From a checkpoint of a small mixture-of-experts model trained on Wikipedia: 6 picks a token.
Below are experts of layer 4 (counted from 0) of a mixture-of-experts language model. Rows are named router (the router's row for the expert), down (a neuron's output weights, with its number) and show model dimensions 0-79. Each number is 500 + 25 x the weight over its row's rms, rounded and kept within 0 to 999. Numbers have three digits each.
After each expert's rows: a language model's description of what the expert responds to. This comes from a sample of Wikipedia text that the model never trained on.

# expert 8
router:510502457502503481490493469462503515495494521478495492498482517494523530483499511529511457477488559467505519503512502489482508500521493538510509529506540511481499512511516519474482494505462461528460501524476499557490490503458509465502539477
down0:446477441518497509471507510561542503484515498508550509522521550512496495475483522490512513514493536546487506508477559512520523498521519491507520458541495518503461524496535489483505525500465537552519540488534517507514484524520478450469498536
down1:518505517484513528466478517477486500492450461482467524471463519466461483464557486453552486474488469482520463514507473512512501501495482454485492503480515471476512485492493491510511498426514528500473481498449497499487526515522476536505523490
It responds to: Paragraph breaks, year digits. Sentence-final period plus blank line ending a paragraph before a heading or new paragraph, also year parts like 20 in 2020 or 15 in 1534.

# expert 50
router:523511485487459495505509448520499500489481517523513516535514498496520508483495441541486510491472522475491513477513524489511533493485503445499540480504493484493471479502467496457501517473504516458493462517495481493473523502427446482483523487
down0:463486487516495516461494474583526477504485488533539503521491537496499548523466478531519503506522490514479473491518510524499507512471511501518531478524507471519472457501524499489480555492470559533467519537486463511504488535533494500453518552
down1:492491530537505491495514523477468491481515486514522523466486513451470516484496517464525513477493506517496510547518483477506514487531488532526497492500533479475486514459476499532486463465516519483515511517445476481493536511534517480556477512
It responds to: Sentence-subject nouns. Subject nouns opening a clause after a comma, but or later, like evidence, research, plans, construction, accounts, photographs, before were or was.

# expert 10
router:479530480515510485491473534511472465478490518460509500532470484510572459514522479536497517519498529526545491492496500478503514467511523538492463525491482514477513527489536508497460486513533473511487452538485496558483489487485541544571497486
down0:493495508491543459520492495555515495502523522512533516518496539500506542493510473459519513498496489519504498538496520499502497518439497509512507501533528520496523454510529513485477541512449536526513534470491514497522479511527469508464522577
down1:526516505495538526473513508502462504465469477479494528509477465466483489510511526458534471452522501514529540515534466521530488501513486505494495527491527541439528491461482509552455494454533501486480519536469499478499487540553492499487495503
It responds to: Space after month. Space or separator tokens right after month names in dates in tables and infoboxes, plus infobox labels like Born, Died, Genus.

# expert 44
router:473528465486499503526502493550501501521514498470509476475475498533472477505472502466489485480486505477479517483484507537471464487457494537497489509542497539500499536461475514510477438495444496474496469469531551484522531537526542515509473493
down0:456476486517449488453520499511555534468518512493542514499473499505517525540496522489532533481459504475468510504498555516514542502478493497522470488506505463555477511489539511497459522457462523519519536455555539495489540522519494519474495512
down1:520439509492511528487529510486464511470493459477435511482496440493509461481535497479497477490533527522517466547492529567501493506478494479481514459459514512466520543482505484528460491444520493488489535499453541487504495467503487514539545504
It responds to: Foreign name endings. Middle and final pieces of non-English proper names and place names, e.g. Guar|ico, Wench|ang, São Vicente, Juan, Serge.

# expert 16
router:469476512500501530453493503481520516487463495508491461537438524516478487496504467486490508511486484487535488498443485521495493500511506510484474530502512520502561503478502516517503536476498576541505500493473497517540482510525478534510450505
down0:447494469514492466473492492543544492490499519493523506557509536510478525494482450472511465470485497526500492512459526484499500522477486480492498459545476530521523532484527483507462537490494502503544481510538538520517507518485487503454467540
down1:495492512527531535522450470481484474484472435503458518467455497486480498497516464498568478460513504493495480506531502472514505497537487481496507518505500473469513490463479481521491508441553518488510479533476497467543459531501474512500498532
It responds to: Name-initial pieces. First word pieces of proper names, often foreign, in sports tables and rosters, such as Reg, Val, Clem, Cle(veland).

# expert 23
router:506526511516492454477511521509473489478519527464525492500439507507523456467488510525477452493513472541469450521438466501482450488509470504513498495513477500500484528515457516563543536480482509498488464521492481536500499532480491487477531468
down0:453481468505503536484490517554535459513488501487536497522464542567483476522457492489516486480547469492509472519549498504496485553487499528460524478512497495511490524482489454482463521462484555570471546488528508552476501544480532495460477518
down1:470492522472516503500499558461466499469494470484490529467505477459489488491488494422529478498508524508541496544507477528513491497550438525499524502501499502492550522486507524540459489445515461474490547531489485482501495560556494494513471549
It responds to: Organization and period nouns. Head nouns after the or a possessive naming a team, season, club, district, office or regiment, e.g. the 1913 season, joining the club.

# expert 48
router:496527494542532540512509487489462487514467447459472528523455528512490498511513474441466495487504476486501538464468480505533494514487506495527515527484494481505513513460510518448469539517483545474503495549483513512486488529524501522530452514
down0:472488467520517502535512541528514477490498497493557477518498562494467523525469505527514520521490486514475514484541518487466519513456508478495524470501509523545490466489504476475446526479483506558517509492503528481525490512524517481504538479
down1:514523492494516520476483533471504502467474439497483486453496469480476493491468483441521511491475542512488484527534485518539515513471522510503532486494496481461476530459518509522468518476512490492471476524462455440530482529545482534495484493
It responds to: Quote and clause starts. First word or word piece after a quote mark, comma or period, such as in, on, If, When, Ex, des-pite.

# expert 57
router:458512494472502490505512474472487528486557469508478548487470453529488508459489499525477500513530483465479461495512534489501505463461461492481535475519452462469488481552466472474497480510554460496482486498503471491505517488522564472483497498
down0:478476520495501466492509494504578484489509472535520502522497545493526502572459482477527472475540513502464501482486542492507490529489507493488523469527493498573481467486509520500510514509474510553500533512535509478528448562520509515452507506
down1:493469504505517536517521575421470493470522481481530530489509463457455480496490509462509498446522530489481502542518496516533505487526496500492513510467493489457509490464497495486461483484503501452486518514450537499504508533529522466524477508
It responds to: Category and position nouns. Head nouns naming a category, round, place or division in results tables and lists, such as 85 kg division, tick, front kick, Time zone.

# expert 15
router:577488510524511535523486466480499491494475488488482461475479491516498553476483510513498506528517477513506469523493460455514513494548512518519492521431523491501473518550497510481480445497466503469482481484511491566506508489451492511541535516
down0:479475489505514499486467499574509525499492509488539488531512515498482555494462525511517527528506517520491496480490539503493540535483502510537531485538468499514497514486487485472477531499521535544516517506529517496522450525478476486504498522
down1:519506556484503539510461478457475506509459463486444538488515530496450511511475497472507489481475499470444506500512537508554556520485540473473516534502550483480460530464481478534493482449515543498477468510465520497485487512552445512525494511
It responds to: Adverbs after subjects. Adverbs and auxiliaries right after a sentence subject in biographies and descriptions, such as also, currently, subsequently, and the -ically ending.

# expert 46
router:512521525508473508546529469497470518459494505525506508462528508500488490477518503480516542516512511499501488497452502478489505515508564470491498570492516497443484501520529499473460542549506549498504510464442521527518541496462520518509472493
down0:441450469478529510481517527522533529503537503520506474538504557502448517517507530508503499499531508494490536470511516489495520535481513509513478470539487519530472513477511466482468509465457523557528535489494485527508512536495488506496509507
down1:503518536473489497485497522531440480491502463517493504498491485485456463506509504410552497437475483517529513522514526514491460525497477484490505511472511431513497438496478518544463485464502476485471511493488504460513518516562525521514475542
It responds to: Taxonomy and biology text. Species and taxonomy articles, taking rank labels like Phylum, Genus, Suborder and word-piece fragments in descriptions (diurnal, south-eastern), plus was, is, been.

# expert 1
router:499522533463518482499514528502557515500508485517553482551528480474439484526428509499524496497482522497500547532498492511502477484492503505524546540552465510475506533510515538505549496492518490496526479485501519482507563511510487499477487495
down0:467474495464481525468517522508560511485531506479497494521535553513464503523486542478501496468515525473472506524471510489508486549531489506513513488511493475545510478517454528507512521481494506540489549493567505530502461567483478550483517504
down1:496534515479486477508483523469467514508491484470488501452485507468475487507518488453547480450465538520524498526506521513516520517503515515474500517490493521492489503498506495493523491484480513486505529523395536506512523487524501498513508523
It responds to: Name-ending word pieces. Word pieces that finish personal given names or surnames, often in sports squad tables and election result tables, e.g. Wy-att, Eam-onn, Hay-den.

# expert 47
router:494495516521449502474447504481491473530484527473483503481459517498506532512498460507469470513473504479495511490543463503496466463502527473471503473492490458545486502515483545507494529507476454483475497506529491499497481524473527513501483482
down0:478442464481515518512476493554491454513532502539554522522447553484510527497470499516526529498496549529468515485504519499513500555485501514537486501482480510545490501486500493496467556471495535516482515498505526497542465521550505531500474493
down1:517503487499530487510500519481502473536477513505485486485499504446467471487512483471562499473552490482523475511509457523527527486518501497461500508477545452479531518465497507531535494479470532486505475487481450495489502521528521531528487531
It responds to: Place and institution names. Pieces of city and school names like New York, Philadelphia, St John's, Kansas City, Rijeka, in sports results and alumni listings.

# expert 53
router:484501498515490498536492469526519447501499521472506528471498446494476485464513511487522523526471523520474500498519482486489551496523520513510517526489477505482505521494497488503484474485485516493529467487514545472509537473470503481508509499
down0:451484514481533504473539504560516483473483496530509527515513510437498518517457512497471495525512493484502504496458502505503473529444509538493491465497450513530496523497480474504499521475450535534527536482490474512538490498523480499481483502
down1:522473564511532530490489502505463524471462463528476509473485520482475453510510513483525499449491521506504546527512506531519485498497473449508533510474540501474518552507463517535492516502515517472491503534442474465474462515562530482525470526
It responds to: Words after known for. Its, the or by after phrases like known for or characterized, plus values in infobox and table fields such as 1 or Years active.

# expert 43
router:485517492495521512494513507491503468487487499516527465574499539475525501487490481485542497449470513488496544506523472520475477500479478523512508569488515530488467474515485502490519509479505531498516449435489511499487519507531470536459463501
down0:454489490491507504484500518509558477502523507479524532508536509485474544521472494477498487491460519476492504510481512479485509509509494494488505464535507545541510484497527497491506536498501502548524499507496551508552517556502481502492494491
down1:526492507503529526502492503497496467486476467478523520451527491465503475483511501473517516472448509491520504488505474520506531475566472519516491519469506476432512490480466473514485511496499511490498471516469515511487534542577505521517494528
It responds to: Common male first names. Common English male given names that start a full name in tables, credits and prose, e.g. Martin, Peter, Douglas, Steve.

# expert 29
router:498536500509482531454501508513535522520544571488464492535490490512522514500521477472497492449501494514462517537509491501495485492491532511500528505495565491518501524478459494509514495514458510518502500512488495523497505471481513486460485463
down0:482504494528478528487492535518523498478520505545526499515499500495530512493540527514523514499483543512489468493525541506544481540499474473502515492504495528536488512510545530511472521486464530576501507477505518509515495539489488501478513524
down1:478538513501567517496513494471458495505508494475484524456480464490451501469548445468531459423481504457505509488537504501505508488505464510481504495501512467498498502501498470532488485501512501492487494512449484503497537509551510489500467504
It responds to: Institutional proper names. Words inside names of countries, leagues and parties such as United States, Major League, New York, Royal, Supreme, UEFA, plus table pipes.

# expert 32
router:506503521499515481508521534492532502448510532516514480479516515497537497502499516476498474544458522527512546480526506479496518501470524510445497455479499456497492519516495477492476502536520501536465547534572512560534499487473536509468535475
down0:483481492524506490518500477535566468429487450517522515541501515494492487509441499515493462467539514528519464498521551500524451477474497477547562463538524517523484522496522461467512516484519562534471517518518543481509507547512468521511523519
down1:522505486471529554533502523486459531481500473486474526482534510465472458509481483499528476519444530466500469545510470527497486542523481499457509527488481460451521487483478522560461507476488504475494487538460495463462518503535502495506519529
It responds to: Catalog numbers and years. Digit pieces inside years, catalog numbers, page counts, and prices in discographies, release lists and references, e.g. 19|63, 07|77, 31|1.

# expert 55
router:522518453455515479466509514511519529538511563477513508519518465533506492476521531525505513516484469517520446524490511541483475535492498478521482458463492512467472483506491515515502452501481505455491522545474472528485530554504523473502455499
down0:501487483527462521505478497518545481548511472517509479516496515525472538545532498497509503473510497493496497486500530504519513527451507511470508495548518532543455477503530487496495527500474532547482562491537509521475477498518518495481473508
down1:499530532478515508481511511462466476475507476508488505489530456487496489481499482465538506441496506484492524500491500485518499498507499499504512494501534443485502462494506534502447479456520477490508508519446489474518517490585554504571495492
It responds to: Domain and sector nouns. Nouns naming a sector, region or large institution after the or a modifier, e.g. whaling industry, Korean War, region, coast.

# expert 4
router:479540497532503523487527539549507473494503492547466517454522470509480508521476516539505538538490485549491544510522538477487494528524524499504500511466538488497475498512499488524505471558517504501462559473490516530491519476488504474516471512
down0:468485481500509523499510515527528473476528494483530483518511536477508513502491509538544454500564494500481522473479504509495511540463490493527549514533492518523526484501523497534468543461477538571488535477491522484505486504531482512465510518
down1:484476519483544467494466529449480483468484466516491496476531496453494532471512511437544496503483505506512534521486490549504492492525465523497510519514536510443515516453506508498485494481479458521474527520435483445484493505531514504530493518
It responds to: Copulas and number parts. Plural copulas and auxiliaries (are, were, be, been) plus digit pieces inside years, coordinates, areas and census figures, like 15'43'2, 19'94'.

# expert 34
router:465445475531494513497499520472510495516465473498469496554481526473489490505540538484508484516469493544509459506460469549529535508494522467481452491477523491515495558507476479495476528508497527542497501524496525498531484517511476529482466511
down0:493510485480519500440476502502558496511530513527491534551507507487502511493482516497529495538524505496505489528505541495500498493448501468494512473533489462504523499493514492479492554475490534567514513510492540529487490555506496495490504508
down1:498475479468534519512487508470475500490470491508504495494516478489502482473534511455488495471492506494486485496519499492515463474507472494487503488506472501487479499461474525516486476466492523508459523502501522475497495510553513537478480495
It responds to: Name pieces in music. Opening or middle pieces of personal and stage names, often in album track lists and featuring credits, such as X-z-ibit, K-es-ha, Mik, Dj.

# expert 6
router:513486463499510481544503519506533492506471503491503512490550533459501484495460503488523481502476492474501532509476452520514482480479522477528512481469543499489532494459481492535526504495533486463496497492518548529456535526476463492478512479
down0:488428471495507518509482474547520535494532489500516483474482545508492553511511502487463512515550515490481510511490535532524497528481502509504544493550469518518488523482494491486483525460443568519520512479512495511497516509507550530478502506
down1:494502545462508526507495517510469523482487452503465500476511489476491498486470497471519527505479552483463511542550489511492474499504477533532483524489477481476486522477499518552476466433525476488526509481462499510487534476510477515550506485
It responds to: Personal names. Given names and surnames of people, often name-final pieces after a first name, such as Jefferson, Re-agan, Abb-ott, Frank.

# expert 63
router:499478499442532504489497469509502497474475532508510493483474475528500478429498546525510488507502478457459464457509507466524498479483527445478498517505530455508499481518527485502510498518503469484499479508513528499531502498507521521533529469
down0:480512504518526518489498440517503464498494503491499483533491523519464525511480486502520504495541525489508532515479498510497495536477532498475490473535468488548504509481509482490473524475458537578468523509525471488485461529496517500490480533
down1:482485505496506519478518499459477500480515460490455519463490481478483466512500526442544500448546531483507468496524511526495499486515496530477485505489507477489510501415490513498481506479493497517469544513442526464477501534554484513502527518
It responds to: Measurement units and addresses. Unit words after numbers in geographic infoboxes and coordinates, such as km, ft, metres, °W, plus street abbreviations like Ave.

# expert 38
router:481530494518516485458507502530515482490494508549546489454506486478520493530517533487526510459476459484477526530454549552509499506486477510488441467525551478463517546504481487504488520527491463526493532459476489500476496462540451508513482526
down0:444454459520460522540530468565537476525513525581520499516525564498491518552484499515518506489501466523485505510475543534517494509501505508487496515533494495527476485511498508491476525510436521545508505458537490516492484484493483517486484517
down1:541509530479486502477502533470486512451465474484516471491474494520453458503501458456485507439462495517521534492543476506492502482487505526469523524470557470468497511483455498525467489490515487522458494524434527500511506522545479485521488507
It responds to: Auxiliary and main verbs. Verbs after a subject or auxiliary, chiefly was, is, had, would, will, been, plus participles like lost or prompted.

# expert 21
router:488488463491520477494505507506497503530484477497513436532482514462502504517482494536503497518509512484529511504461506533511507490447479468481523461467476484494494532495457487510497466518494513493520525491509485490563494491476491524457433517
down0:459487488513468491485492496542522491502476530530536507529463550488486562522485538505522500500511488485489495488506501507516496493487481498528533479502476495497469482456511507515461519505487543547496491483551533513488501537524501523469502510
down1:472509522471502496475497541516483502486484491466495524517490516453499456492504508444497532465473532502507498500526503475507530484476453524469529502507480451470481491498499489549531506475499504466518508503445502510523454503556498487521505492
It responds to: Band and title word endings. Final pieces of band, artist, team and game names, mostly in music tables and discographies, such as Godsm-ack, Prodig-y, Eagles, Brothers.